From a checkpoint of a small mixture-of-experts model trained on Wikipedia: a variant of SOAP for the experts, 9649 steps.
Below are experts of layer 6 (counted from 0) of a mixture-of-experts language model. Rows are named up (a neuron's input weights, with its number), down (a neuron's output weights, with its number) and show model dimensions 0-79. Each number is 128 + 24 x the weight over its row's rms, rounded and kept within 0 to 255. Numbers have three digits each.
Before each expert's rows: a language model's description of what the expert responds to. This comes from a sample of Wikipedia text that the model never trained on.

# expert 6
It responds to: Line breaks, headings and values in infobox and taxobox lines, such as coordinate digits and degree marks, order names (Zingiber-ales), catalogue numbers.
up0:115129113117145127104124137104129076128122148102141146149097084141149083148077118139113151138119108127128168129141166119121158175120151131136135132113116156123177167114129120138125155130145144162103116146177137098151105147069092150097075157
down0:119110122120140159160146142077104138165146150142123118083122128151132152085130137129172136121159141094127120102105148119091134099127087140154117166145092118146130140117119146098148150117111127135128112114171144154113136128115159126151067145
up1:128128138090139164119128106077155123144138159098153126116139133157129116134131110124057191114087128167150179100115102117125132095128136100102096171160118125159122134126121122128088134118136162102141121129152145159121135151111084173091160121
down1:109132125111182084121156072111125122112160109125121134132161127125113129106129136139109093146121150165134114120142131100089122113138142139126138152145114132108176104130060152148138119103157080135108136124097113135053088116096150090150127149
up2:119127125155129166116151141139116129130125110111107127118089157100108136135100111118107151152117111089141059088095143124119090147093114123120108111159128124121105147152196112146119094141142136148164105182113145145113128115127163080157144135
down2:118196107108124142109106136142124102108103090125178144166147133182133146115094117127135088089128156130145119097105180141096117141138071131108168108091154176192120133157088096099109120126138157138115118131163162167156119126111088157165128124
up3:145139084106161134160101147149175086119111145150084142117077138135150107138135106162133109105153109111119141120158121152149161139153115144105107112143095117144137119128155126117158161089161114171126142127149119167156114151145118138142136146
down3:136107121129112150139135163122087087115125160142112104140129134157134105128165083135086119110126130148099165139094139141158101098134134139125146111066116139139108116096136132109142109140103136132096160083092141167132140101130147141130116131
up4:157135099135143125130186152162101150075086143116126088140124126123134128120139141135127106161160149091141085131109082150146142142084090133137160111166168104179169132109121125084132138120135115150135139122137131090124122104131200149142093145
down4:158129128151161113140142133130089087076144118129140105134130106164157164101170137128108137089116091090157129130146117093152123171104137139132141173110128140103141148142142103146129094167144149131068143144105169105130138109132160098079155117
up5:116165131117136139108134089136093075130180124139098167099120125084149115152101142135179112155136099136129126144122101125125118131148143150124088102114128127147134126127088085123110125138119126137097117170133141104146108135187139128138142135
down5:129108116155097096132157093135117120159150120119102110181141167118130134114140125132079116106118092125120098117119116121094156154108137121115118138121084114152159203167134126183098127144149177126160136162159105084120098126149126107148129116
up6:127115132128124132137126113151111116118110118132120105191140101116117121085152182107079091164140131118102103134128168100143140179088166092135139128148157117099173139131155112131098103116141130154141141109164130111152142147111114144130113101
down6:109148162131107159117115112142116142105162113159145144093097150118138083137105146123124091157171140172134112130121134167138111152119124096137188121142185141116143117159146106166093159115149122089121119108148146126155101127115165129172114122
up7:146135120121153090113128119175107112140121135126169105089134138058119136138098155149106145137162205144107128133141127078127113121130131099141084134114112108155123149136152127129138132110120150060136125144122122150119111119106128144135133125
down7:143129110088129163141139118137109153128128135144089155138087127118146135157130106155142135140133115139110141161111157111155138165149167151135130101166130147156103105129113135078140124131125122149084149140104127099130104162142118158140167105
up8:141114153121133093110100121126125128112153119182134165152146153150127117109139105172154114100105137128088113104138140139156130092098148150133145138123124175146122184114174171132145111114172158159132171096117116124130126124175117105140168102
down8:140082143109104129108173133097112164154087148116147120139129111088141149102141132145151158145123123123136148130101094093135123186141123130142083125125088126128108135118114137145132147107108105134154107149101178118127140157151142129123123132
up9:107138129086145139119125127118149070116127134127149173144093142105143105126127207156099113135122113147117140149153152101125112086126122086125173151093128127105149129112097142135080132153135118125128118143167093079147131097157139132099134138
down9:150125130112155098141144107158156108117106138135180149125115119086170142110143113139149141103142148164132140109129171136093138088124141102154158149142150126127142108138091112145116108144108114174108145187092113126113140119143121148110130131
up10:115137115092140118087140136099154157131143143128152110156135125134102131124101160128091140181128103152092153129145142125149105165118136098081149110109081088092128111123120149123145132124098136146084101110118125139110233137104128138121126111
down10:165141129100100144157141161086162138143148116124136083094133170107114142161082080134104162140138112149082144148128122143087131122175150110144104107152140116110097099122123130153121159159092128144118145131090104131111158147124128134102090174
up11:118117105171147127117164131138119084134137134115148137116113134143118092125117131166151132106149161174126159144124119190171109093104109130160109139118144157142088162106130098101177134141113113108135095151184146138109131088097162115151090127
down11:132123140123076089161170132135103130152132140128143129137132125136109157126165153092091120156123099103150135195109102165150142143155125149150131141156126132117119047135128141150102125135127130106108134076153121141091146118115061133125115169
up12:162146138126112142136121073107161116131122141131127138144143070125134106118133130119112107140100098078119115169182142132106105145084167129101069122124136113127121148119135164109118153155123150071136159120128141099129084103181105143148158129
down12:122091115121110116122153131103115111121127096115125118107095121159124111163151170143141133134107107138166157131127110142138138142116136138085113187134130123096116112103159176100167107128126111119133085128120157108145143129161175166125101144

# expert 26
It responds to: Accented letters and pieces inside non-English words, especially German and Nordic, such as ö, ä, ü, ich in Geschichte.
up0:123151157138148157131131109130156080140176143136129075147142120161141100134140088092073132132192149084118090139107124096166148118127123126120155148138109121094119101126155117130110141140129180149141113130123188116116124165082152111122158120
down0:160146117132127107120121161127101131130137185072144145128078111110121080122113070156112159138100131117140130124140124138098135148098095148143182096102127133101132122154117131165111161116143157134064126135150168098133134153123144115101083160
up1:120138144102148126143089112136136110121152101114135123140122128139095088136179114116154092136157125117120164132123110127131087151106138179150169157086143119116113140113095118116109106103119098173125153118168161122127128104081115099106115152
down1:136117145129149140129127137163129148125098075094128105096119143160089150189147084146176127096143098172097128100124105129101104112084135146118117138075086159127115143135157135134123132127114147139094160095146117110134123121132137160087133177
up2:131125119158139143102114185150082124139158136170150140069114131137101128134132124118088103119122118134134115132165091132136122125167147141062128122116093121119131121193134079140143161146093163138131098114112087138132154152138127129145090103
down2:098134103102103119102123141163149134124131119123165151112139121115104138117104121164130084110170100138136114105144150143105121099159108140136123102110129119134123196144159176194099097140168138119067146131081113115109152097133154122147135133
up3:144146119131165136121137115147115114121113086132127118106077118088121155131153129155104155093080131124099124172141135131143107114128159161120124159117146147101138161113117086139163124116100144159115104136147160123121134124096101091161067129
down3:102131122102131106150160144132150122158135115110131110164133165108141121157109109125116115101109109134138139168150109137129147122136171107152127154159085134080117134168094149153115097127182119148129126080122070131111111116159149117132134097
up4:084129135106134100111086121137124118122136090142106115196206110147144128129131124130139140165134156134133174132139133164128108194116156168126126104116134110111152098128144078104122103094114122121114129093139111131136097083136109110116098124
down4:109126113093064127100084188101114149118123110136137123132160135127102108146108134092126110073125142123152163117159157132119143180146157157115135191112147082179159065132113113134127092103173167110134131112159144109175142101130125122148113141
up5:137087098094128126145148122089157101118135138132161153131141131102170059172109136079098139183107086128164124138105103117096146131132123150122103112123125140119139148139107148145125161151047110123135154129082131108136164080096167115142080091
down5:119121083142125115144143132163110128134159130124089145103106112155096125108118103136118128137095097108118143162123106106115108171161177093101127165102111109158161204122130102132182098134136137134159128171168157117149132118112144164143168164
up6:113123119105167127156154140133103094145141163113133163129128096125137086155139120168098139137107111151117154118133126114134118121140146178116146149156140112141144088099128108151139159120115109120177197132151123097119126166116143108128136156
down6:084091151129127114160128145122153143200118107164124130159116072118125161149130156126153087132101123138127173163130144138118114093146175114128096137114107131111121119112147091141088124090131085135125175118149125145147109134136111143129108081
up7:116145128125150156107124118137078109141152155142106140152124173136127142163142150140100149147116158178126164102106145100128115112181105106142120157121177163151112143169101153162148114187146087158142119163134165136132092111145146137110145129
down7:085152126121112146160124114112146131132066104142077121089105118121117149109135093121195163153099074192175079126133179125125120116165141101126111123097138119123106118140172123118124103143103090107157162122128160175153140106132109136104147124
up8:147124168111110135127120130095130121167140121157202145149124148146155165112125117156069129146143133158103130152128104122081133136133147148122145117145128166114155182086128170165110148114130202143132092143094114143109128154072086115121096158
down8:095085146119091138107103160168128115127106085140099120091102125124174138119134092123116190132100162139134076120114089158102104109099167132138117080142141132119123140114125094153135106118128167119146140114118067114156125132127138138149092077
up9:160155136124142135117125095143087109119082122131137135150142102132130075123150162105137137154140073057136104162141106143159149178074149129106071129108131128101120125136113121147122111178080101112101134152135152125123124139154142141124125129
down9:173090108109102142111112105140131151158141107142149140133107125116102100143123162135089122063095133129147160095111129150140120165137149115105110160114113117120130156150122135142159090122159162138118128128150158140122130131152127125127156103
up10:146125148145159147145160140127120121135119135138139155169125067098126144092131108163062129091096172136136162115123120117120134140118112142077150121151182116102097131141160133120120130106133109172148111132138100089120097139105172123115142147
down10:155206099091082122121124122145131073198140126114157139167160132088110132110133131142131112122183147097113136129118146134155114133186157163104169136191115111129131134142100159128165115137156110144178150114123123135130123122098141119115122116
up11:177123107107113133104153101099093153154111145085104139143080092127071142119156160135159129146110169152162131132145117119157123167160144140106129142124116111130141146133119104140142150141146197101152155122136104094098154133112147148176134129
down11:150124123095142119127135140120130139053125139124065118149125098144116097114149118132107144146155172120126142128111137096100087157118103180155135134100130141115143108116190114105121148140153153121096148100087119092104114131100133160139097101
up12:105159118129173124153138103150138098118112062144156160114164114114106126084130113134083124129120173118114147117144127108126113131133094181112125128138123105149121132160134149147103147110143136183113115105118120181149122150089132126083102131
down12:156126151114083128088160075151094164122143166134136126149137085126147143138116170144133134164139130100126118193157124140119155105125127116124092109112131129165094208138104131133098103132127147112141125095120125123132141186125108106130122147

# expert 23
It responds to: Nationality and regional adjectives such as British, German, Swedish, Arabic, plus capital or b word starts like bishop, border, battle.
up0:099121104096129103134108118162125107124137146138135121136143169125182124104127141143089110134124100155104165146098100140148151143148109073149116149140105136109150151113203111086115132091146084109080148101109118114128124183160147109098149133
down0:113107089092115139131105085135085097120153156134137109110104124136094131125127099136117131149107138141147149125115115129103113111124105128165121144152131134116112168118098132128146114103126151164155170097125146109113094120158107122151108143
up1:114122162166125106133148163132159133096113138125120108125146151145131147071140148109140137150093091121127109120099142096114154106142108069114147113136165117101147114154148133113123096137113105125148145143172128141172154134127101073126077147
down1:135132134121087095082113154111118133153163114142127125139124114108111152080132129131153138168125158179123158125133099170128139134093180120172116108119108127120115113125147163136169128116148168126134119159141094125142129131112120141119120130
up2:131100158182122119126107142110138086128129113150151107114115133134130110106190137122102162164138096060127122153159146148142112172149138132136105122147132124123130187146111148134113130104120122144137093081107090150157137120139140168166101148
down2:134149107164076123173146103143102130129106160117088108181084096086145124150137126109088101131111128153137159134127124108105122168155139125112113091126149157104155142112126134109129161136126075141118158159179140137133149127079146146140118130
up3:141142168150137134126146118115105128119127102099138109128103095124090108118124129115127085093116087154140140114149128084078124098144128127119110113167116101117104111112179155133139110140123149172143144183146138150167131108103166149178135111
down3:116100136117119105102136120179084174154150110105128133128178079175144143156131157147125166065090158098129138159136128144118109109126094124169126120102126091138091124131113121146129170135127130121141166179153154116096160138111123157109140111
up4:104136125095140123108109119154100149124156151114103133149140095165133125108110158141104123157101170151154152131135105091129109107105119154130163139148144113103134133115095103078096202127109110134083081147127124120109138137137128100149131185
down4:116132109127117160156094049095138134131109141109150129129112156104123142126140142146136161141152098139139107129155143110149176113157091150079101137101144157088096114137110132116113156095107137146134096108122116131138098174152158136125106100
up5:102105114101135139091106096146124100143125107139122127118122140121137123123142111115120171150108078210138158142102157104106141114146108112139183088119161179091108153114139127165152147113121135148095094120158138085137101146165176112148107129
down5:109142150134170154134123126168106151174102124142090153143124114146193148095112098137140147113144117145094158074132113141106137148137128143104171137140113177121103161103134151088153169142135084145175106110115132137135117140146134127163102164
up6:130153123112136134156122123141138104134135156091129107166161139108147112152142109106094139124156194103138117101091092178185146161117170127118119104119153125125117129162128138109165173135111121159117135120149137107093118125185137120092146132
down6:153123160091107101143121145132140137150119162057148164144125153072091131113106108105129150128165123135090099161137125094197127140118119156159150123080142082125103124141151135166138123159121148119103153101120121102065125154147107091101189117
up7:126126117117136118166105132121122131118128163126114103150181127120103143119149150117105102144142082176091133120145127115161155162146110164109084139122195113154134150115121129140120087132156135157147141132147123137162156127107130142137126101
down7:132079090095143094173153151097166115152144150131074113107106122153093147165195112108135125146164157139113136105120130148112143117110090143139142171109117098162132123112154098157140112108117131157087107104085133153164119120098154116139147067
up8:112145115129142147149146089127120082121108183130086123134170137144111159129124143092142106137065139170108133112127137137159104164141139109095086112101127159121118159097146117169108152152119191119131112106108149145126132134139129162088105090
down8:129165110088133167101125106120156134175151135133083092122118128139108167157138155114136132147121161139119140151114149119109086124127133145137157117103142146157093181115146145113145119131127113100154149098140128123136170128142148138076123148
up9:120141136105130109093152187104146084135137145145096144162128115149150129080115096115142127128103132123124105109136148119120144147108138092147127147118133093109085122130107091150119134125127116125145106124147096154113124148132159099101168112
down9:129109146138115107114139101136135110106094140151168151123115104159158185107119109103092091141121102156110095131126136161140126106150152144167153170120126131130115154125097096103113110111085143143094136110126104080129105125132108125121130126
up10:166115113125122106137144124150143142106108099143090110143085149118119169144134106110098099155119116121117104125150107179148144158144114128067112129136161109107148111107141122110076152142156114110113108100160154122120109119169141116097143131
down10:126119090097128156135141128139123143125140142111137122096118152137145119135145129148148144134129145173107102094155146159155116077141089131125137145128094142125179100116080114148110157115120100119141083130144159146127184088130133130152115137
up11:159114134140117135104168103125172109135111083131076130135087106155130142152126147182124129136170122074115114099132121118168099094110115118114107121147162135130179124118115136175102125122124127075115138120131142126118128151151107119162112150
down11:124138168105097118123157124110113141142110109100082132155129133168133150113151107130138080137144084068149134104104162137108111108164140108109101101148132110125144172080084151136147151096175126117165147138128148115140150166121148100150140143
up12:097154176110143115104144128144091107126110111155134111132185154105129154148110131138106135104106165128116140145092138130118130160124131112092140116107087155147102125134182171145137128158155119091165155124153152153111142151129171135115132118
down12:101140132135156165137079123135145140129150125093124123104156159171112141128188164158114140085124169149134135150165155142115124138117087164135143095149106121116123136145092113133154150119100092133133128101163145148112124145113150110157145118

# expert 1
It responds to: Cell separators, commas, semicolons and colons between entries in tables and lists, such as results tables, tour dates and country tallies.
up0:156106075135128114117149116167128198112122130150126136131082118143145174153139121137128135152128100144158163125133133031163103159118104156132154113139127179101114139115135123123104106135165114160132118139148171087133153147104168162133100173
down0:102147157115179137135129132163115161104117120131122144151142163066126117133119124159138148107133136158135136157129082149130179117101140096130128182122085121143124133095113158138168175122159113163146103149144117132123163116162138153143095119
up1:173183119139132155121145101133112181135135065155124130179140074124163134173111126112135135134163160158125080138113124114121129095108078138164109134122123144113100145142131127155125117167136126116143126152146125150121135121134154170113180159
down1:142136125125192166126170151117154080080181106124154173140135144110107129135134146075142078133137096111111142190151113115113142112144125131138116128155119115131164121115150130114127102069102147108123173131138138128068132156168134134153161116
up2:064165151111130123175164122127108078123137139115108116123123134127119091141084125148204159134142087127148142112106118143133108147151154125134099127120086160111113114122174149127127140097118119127151134102121194106125125164170149110127096094
down2:087159141128137140113157153095130139104139129108143074133098160127096115121096083116129146094151149095138146123117130128144095137117140146160100165104106167103130095130151109137116135137119095129151096092106166105157138090158192128141088102
up3:079168135146133102119166112166126140116113117117146107118129131148118138174153113144162160145162141086137092140116127124166132157171147130110116157114097152155101128107162085131098135114154112123130123121133179113117118119190142136178110143
down3:155118142137125117152167103143133115108123130150152122104116109118148124153163132147136122101126144113152133147158063100145105092107118137134137110175109090105128105080160132102174165167113109125167086076101088148131152132109157152160108146
up4:106094122135125153107159122101164112158127153123100121171085102126169125124160124126123172130123142175136134136137136104157146155099138099175084095167158137095139143138133150128111165130101126112130099197150140162180164148109094142132164090
down4:150078136146110144115107129108127124138112152124149120114130125116128111131140111122155107132165132148147141118101109126143153102085113118102127134135125154137131107137120164114099158102163134091108097145125169108142076120117151080065136090
up5:127142151114116107081107122136166115116097138112121127123146128096116077099079130098153149132168109108145130198117087170129117144091122134131140125146144174112106102066073151170121138173137122102147115129162162101120134169103113123124111121
down5:118158121100094130115104117121147097118158118145095124124115126111134096117129109124147116117147141119194107114143141126089130120153164161143108154147086106108155141134117145142130094125112140116114140103143125137092166126185105122141153121
up6:119068095147122093139084140107126111121115114066131152127154124095096091141136136093145133086130106132155168129113126104165129132120164137109150121107120102126144154131136099117116111101123203146106131109136126137095129122109117115168124129
down6:128086123128194108136138182114123121130128120138117122123134147124137131142188130144148129102177108128128130081156142109100110121140121128161120125137142119193125127116125153135101088111149085162086165124129119144082183128154140138106164118
up7:116127147115123130122124107118165150122158145160120121123148130162130091128117125120143103104137067122109167173111128080123110108190108137149151106173119148155113115136127157160106167152121137120157142223092131073129128147110181129115115109
down7:160107187154135124129106183106102125138148132154152167113145134107126164134155091135129156151139151121128144097111111124183123146106152106150082094104127124145145142162125157129162118134123137144146151135112114137122084150134135102161136118
up8:115079148170131136142157152169116145097109125105103142151163123175110129133113152108138135121097133106147129125108151126143146121110125128117128091130134161138108143155102083113098138174126146098131171098079131146132128130125089091114162178
down8:168096141128227123147132155133150111141122115100149134157153151136167114134139128059169146116136116109141085160115145126115140119109139102121149132136107154115137155148138134103098106162105141099110146134091128172122142134092117095120154130
up9:149087094108141120125115118176082149128162130158148104158099138143101123125166151160163124107126128130177109150095135102135186106109112116077126158091064123142118162127145140127158135116163120146115129153151129158125134087133177100081140109
down9:090089143098210096147142143149132106145129136114075095154117115129120104095138164130159118104114130104123105174129150102130120112171125125123137164182106157132137164176124095153110111115106175112123106150152129145110162117192113113114151123
up10:133131111142147146117110156145122147148134099126104174126138118116096131149106150095170149094163167106131142114141121110157165136098153118115135117088133133122127135122078134107114186125135096143084117118141138085125113129110129139098156164
down10:183124086118179119172097137158134139119155105125121175094137093103117160117086139113132172152140182124142131114138141121143133152110100113136127086144115116130124169128083085116150133127131102156119145098119118093128131105109148153087137147
up11:168132148142140117101133166192146096130111103145141147109114157128121089092069119099151092117114133135081075103154140110131172147144111132100138114148160154170135130110131077108156085134149107094147153165157100171137134154132090113123112121
down11:083102125157145140145140103162121108145099093135165104177181154142078088127086135101149119106098140168104122158141125140150126154146096113088145134151096143129138109133075132077171084144138095069134127107135109120102125145111095148139094150
up12:157125150138144130092092134164125150093108150089128109133143098124112137126104124145138138132112092124076167106144130115118146090113091145138164113129094138112130131087159178125160105156138094149085118107131108101112138117161135100162128120
down12:115100087102093168091134121121128147127139086143095115100116101174108133131129095166169126138135141125129141090125143131140129164099163102140111136163160093159149121091115132133109129076110171133129113129124108130155107130146097136129128145

# expert 25
It responds to: First letters or pieces of words inside quoted song and album titles and music reviews, such as Bl-ues, M-ix, You, Love.
up0:115118119125151132108139125141086117119106076109149119123097118115139158135147179157140118167137124140148166097129142116168101148163089150122114075137167136096121093134162117119092135154128134165150143121134098165123122141105196123115111136
down0:118154124146161151108099118139143100189117127086150128096108146070100114130138126132106118149164119104123113114120145172128152165114130165156122103117155120135135073135132095100104133093094090147133055115114121140116124126124139129121150117
up1:119132055139135128131081150135097142111110150112103136128130124129125123130148145160131159141128124145087114082162157143166096120109196142160141114106131137098177097113093140163145112131111116112143112094130108148118115123137131131106136131
down1:077121124170099170122125123125108161156084116161141110128114200113114143117114139134128115152132118166115183111125097094139105127109170133124123166156134134109138153159116136113112124126171128142157120110130102159112118136098118106170165116
up2:126111105109139139118118109142134100139130121115154087132137105131080151111130097152089119123105116168181137117152103083125133093085100135084151072129139129105144128133087132166119104129119157149134131195133107085133124131171147169134155140
down2:069118146130159155124085117099122123140135121145147145111119061114128150137099143183116109143167128162121109092151144127128163107130133119110151146149118100153149155170099140115181124128122132179124132150112126110131104134139070159102153128
up3:124136157116124119138139129143123135145175189115101134145132161128177067134132142136114150136118123130105143123119116136092153120148134074095107155151118155151144140107115109127129096109125104159097135118115100184149114161153147089135149152
down3:153141100132085129160143144142178125157144097139118076173121118146144120140092095148134161143162110096060132131148108117146150157124126100091097135082132145163113091128131137122130126160170128154109120152162115116187156133145134106138116147
up4:108120115105134133099111085119132145109138127133100132117156087168160138106122121156116113102156126183096149124141154071125143120145130102105120121145158144065157149139101121102185119125113125081126141114116159117107143115098171184085097094
down4:125138155109143163110114157156112126146111130148120105126128114130073161132102144191140126130185153123124159134122153085072126133156105131110156134157208096149089149136132126131136099153106141084119147111120098104145091128144121165150136119
up5:161163161149141129155151114145134129139119093111135097127139149153143127118146133100145162126117136154061104117128099138092122110118181144097092120101159146097145125142110072140085090159129156138165133112103112134107107131151120115137177110
down5:088109092122152090107151137063107126120158137145081127132133143125129097135124146138105127118132146115125123098103101130123163155174145121124154162122142107110125112089133095170113104142118168119148129096122121136128153136116159096145166100
up6:133110109089128090123091135112119140145114150085109140125162136124153146147096127088108127154090138123100156091102087130136097139126105124099139134138113157111120129113131108121118120120111071084157103162143158131134157168145164097109106135
down6:147150131158137113122129135130136161145107087128134137101094160127152129177170122133144122086100130122134131107121171167109113138167105165153131097146110159138105182091141112151134110158092112109160081137095097131099128122099143152180098135
up7:125156135116129136141157121110110117105134154153144110116126108103107141110159155146158140142161123082136118079173135157207073113129134110081087145123097125097110120112149126181136132154086110113093138139082123108110156117129102120141139130
down7:107116185123125142117113133127143111140125122095138142127151113121111140108080103167170126090148162140101134122143124139121137124132167112117099131106132091143143092122100095135116125156145103110158148078138098111149120120144132104090129113
up8:142135134092123123120117172119112122121144167129110105122113159113119102105105159156066147130133116123134086151146136121174142170153146105069090178074129135124118100089131155113122132126159100139137106155154084143106140094118119129117117135
down8:141145115109080101149106112137062087136127118123152136097098132122096138087113110098096117175166140169148112086098073110145120126156163129143100138073155132126125121177144155135156162134149125152106179108153121119122136129130077139113128145
up9:126179136084145132164089128122109119140143133109111150117176131152145144146133161151096093097166129171172086144131137162157188149148091122162126116135108112125106103139131122129121138144158128080110134072150131103133115102131127133121114130
down9:120138155115138096115089115179154115149131117090103135131170118178122162122126082149133093152112150136125115111170122149117171134123143125138158101149165117154123118131131124134108136113156152125128136124141156098110137147153127087120130122
up10:164137171129120116134115124115149078115145112152149069098092123116106120174124149146144168152112079101159126115144140081114148126119183145096120144122165144181100100125131114127131090148106147125144136165080138094145121114116092128094140087
down10:137126170168102130087166117133150119132154146094156151109142179115131100139179135104151129155139139114149116147109159117135127117090141130099129128098125140135116159130168140095130102128134108138130187166142153122163111122104120146109073130
up11:153131121161113129092119148125065105135110143149116157095096175144140136139157147125142176131116105145055118136148132155094146096133144149147156124096147074141125106167152114148124078117146171148143132107152139099106154148137119093119144144
down11:171145124175120147139110128139146145161125115120120107142128176151135107172142133122122109156116128150125103128114165161158081085152125134157141107155158108087093120151109084150141133145153101119177126135145107132099106118136117116117128132
up12:119106118126141131123115134128125109137114113155167068099146132152131160127105136135145139113146123121113133121131125083116160125118130171115108117127107135107162096113144126115154119125082168079103127101103118147117109178117154118105147116
down12:121117106118145128125159113095073087115147135133128152099153113101122128092116114110127134140119149148163100133130054059134142123138143174146123124145116161167153116137092138167137073049161122139153143129116147117133132105114136129124151153

# expert 16
It responds to: Pipes, percent signs and numbers in election results and demographic tables, plus words like population, household, votes, Candidate, ±.
up0:108132112124104117121142121118102111112135117121119130165093136136145136156111127133127144125125134163053117118093140138083101139168133115109151095160135128107118150157116153104127170107137114077104182178114084144130136194144108132106102133
down0:137129116109144136133108158167142131147155078140140109119128173125116133165118111120081140132148117085128094176161099085119136146110149113160114124126074068110129134145087120139114135142157088118102107101106095131094145091157126120073152110
up1:135124111105145107108138141122141137125130091107100155125136165141095118139123105132109142129161125113148137122099135119104140145136135172122150117132134106129109146135132137111142139125169134143150096125120152065125125151149136103096170107
down1:133133170186162167095140131155134150092099103144130124114189140077095105142153093137119137118126127113158123086111126114108122139102132102131088125145117145130137128120116095105097116121128138101127130138153126189160149125146121122129171129
up2:129138116143112114101088151104096114150124131152093135127141105122158088118116122082154106142102158138117170139100113127137151117082152112074144150132133109091091120196095109142076152149149125134119132135110134164116155148094135152115135118
down2:139102139135108136174131096104130117107134191119105163166124082123111151149110139123129146126105088149129152125147176104155144110108113152157151193153121117093168145127125101127102161111151132134099125119168137113144148105109138130103146126
up3:137088176141148113165125131119118175126140174137130127109102118121120123090149132122131160136138094110098124123129110140119129138154100129130154098105132117147144148122080114143156117109104116148141114117155100099095128140100110123173146125
down3:125166154140142153122132111110144121172164152103144148077125142131137100134115107110144116135128162108140115096093107197160101093134110087082112096152144126182126139129130151155161179140124122120114153115090116088158133121138104122100143082
up4:152121142148149081151099124124111109146101114160118191089160143121138112139112116124139152151132103141127114123144139104148132176154117111155181172121157110109152194157158091174129115117114146170090104123135147161084136125107146097150154142
down4:115126188154122129117102136172156144114133124155155120119117148136099134116111127137139092126133130107167107154135125131120133107117156123139125165142148106127115148165150136108151154099146111113153147159143137105128147138173075131174152120
up5:175110100112154134114126111146124151092094151093140112142154158133130087157091160092143144107116188105111156100156110125083165136151127137174092075153139160125134150145151126142163141124093182105143122114126125122114108161127109124116173133
down5:111136149112119139120121189118153151147139110117108130155107132120147085095150159099101115134141147118121171171132118119157146129111103121153119120121118101116176088105120130147103167076104173141124088147109144116176145115151086133155115153
up6:140123208140109109138163127105139093120124128090124138112076107136098113123109129112145128088141203135105130113141111132158118135097131166090127096123139111143127142152122065099103102102139084098159130149130139137173126139106145130120151127
down6:088135130093119118140113106160138147138141165100136115118162137183099146097117125115115104092122113110104117176144150126161162154113117186140104134152120104098130148098112148118095090121144157106139098163100163130150120124094114097174153126
up7:139123130125149147160133137147081127144111160164116101107123160123151135126137136153127136136148155112096097142138091165131150133124098122111130096148133048122112152152178135144148114119083091132164103101147113153126145118120150111132117116
down7:143161135123127089151136130138135145089145044130145088155112132161182116128167169127151107130117121158132152179133120146172100138165151124133163149143131123112133131123152108120125099141113088140131143154123177131088132179138134145108092135
up8:109137123129124181100130096132126108091124120126156118137130114124157104107111112177110138121122183104105168135105103120126068161131102114156058114118138129153113176123140112096115135171098157101158130156149137154126141100123151158135127148
down8:138128138131128121111127092117180198153113142146155099129186115113177142114135165107074128119120097147117140094118099122154118103123110135165133160152119123096146119139126179107077125136135130095111119150129116144135100121118152095107119167
up9:147151140130133142112166156118109093124113137119119152147076107112127080113126123090167112098146093120131112126151152132085124144115142105098134110109124125145106176118134123104145105147138109124176147077153124151134125134150133124129133109
down9:079128148158133110148149104137136151157172160156111095137087167133093075180092110139148083111153128121136107101112108109080124092140120147136110151192150117133165109138109102135162129134135086101136135105127142108138154105136117173142126110
up10:094084120105144137132151123138167082112134100104139141112131120111138093176128099136094146182157082116154139136161109151126130148143113128157137164158124161125139148120155095118081144135114128129131130101134109063116136115102129146111085136
down10:143182120086129158098153108115156124138155096136118144146109099121138176110134121129098136101108158171100127148132132154117107107070136109111149099108156150136127161131133103136175080121171107078075102149099150164094153112174158131103149132
up11:154110108086115113109097128110122123109132121124142139159141157133083106149125148143113096101145140138119121110131095102162126132091122114094128138103132135152147124167166134080136173132091109145151108155116097159145115125121115165176155143
down11:097167121169125141129106125123097146107125129101122101116118130126111100081122124169109102146144124127110088104113132116132126098190172137142126113179147093123113110171137134174106125135165123126111126124090150121143119116146104093141112136
up12:121101138129135133127138133158138155118156167148110146109117103140122154160112123179107119128118109131126166126131120103073124127146127169111131149127131164102139141130149112135144114132163125173173116080104113158138112146126134103155076156
down12:134106152137181103087148127135112167115156118138073155113092147109115149098138145111138111115126125175086151135116149152110093134178114104142145106153131125180125143143071109105120172137082145158111158155106123108125107174123139106128129146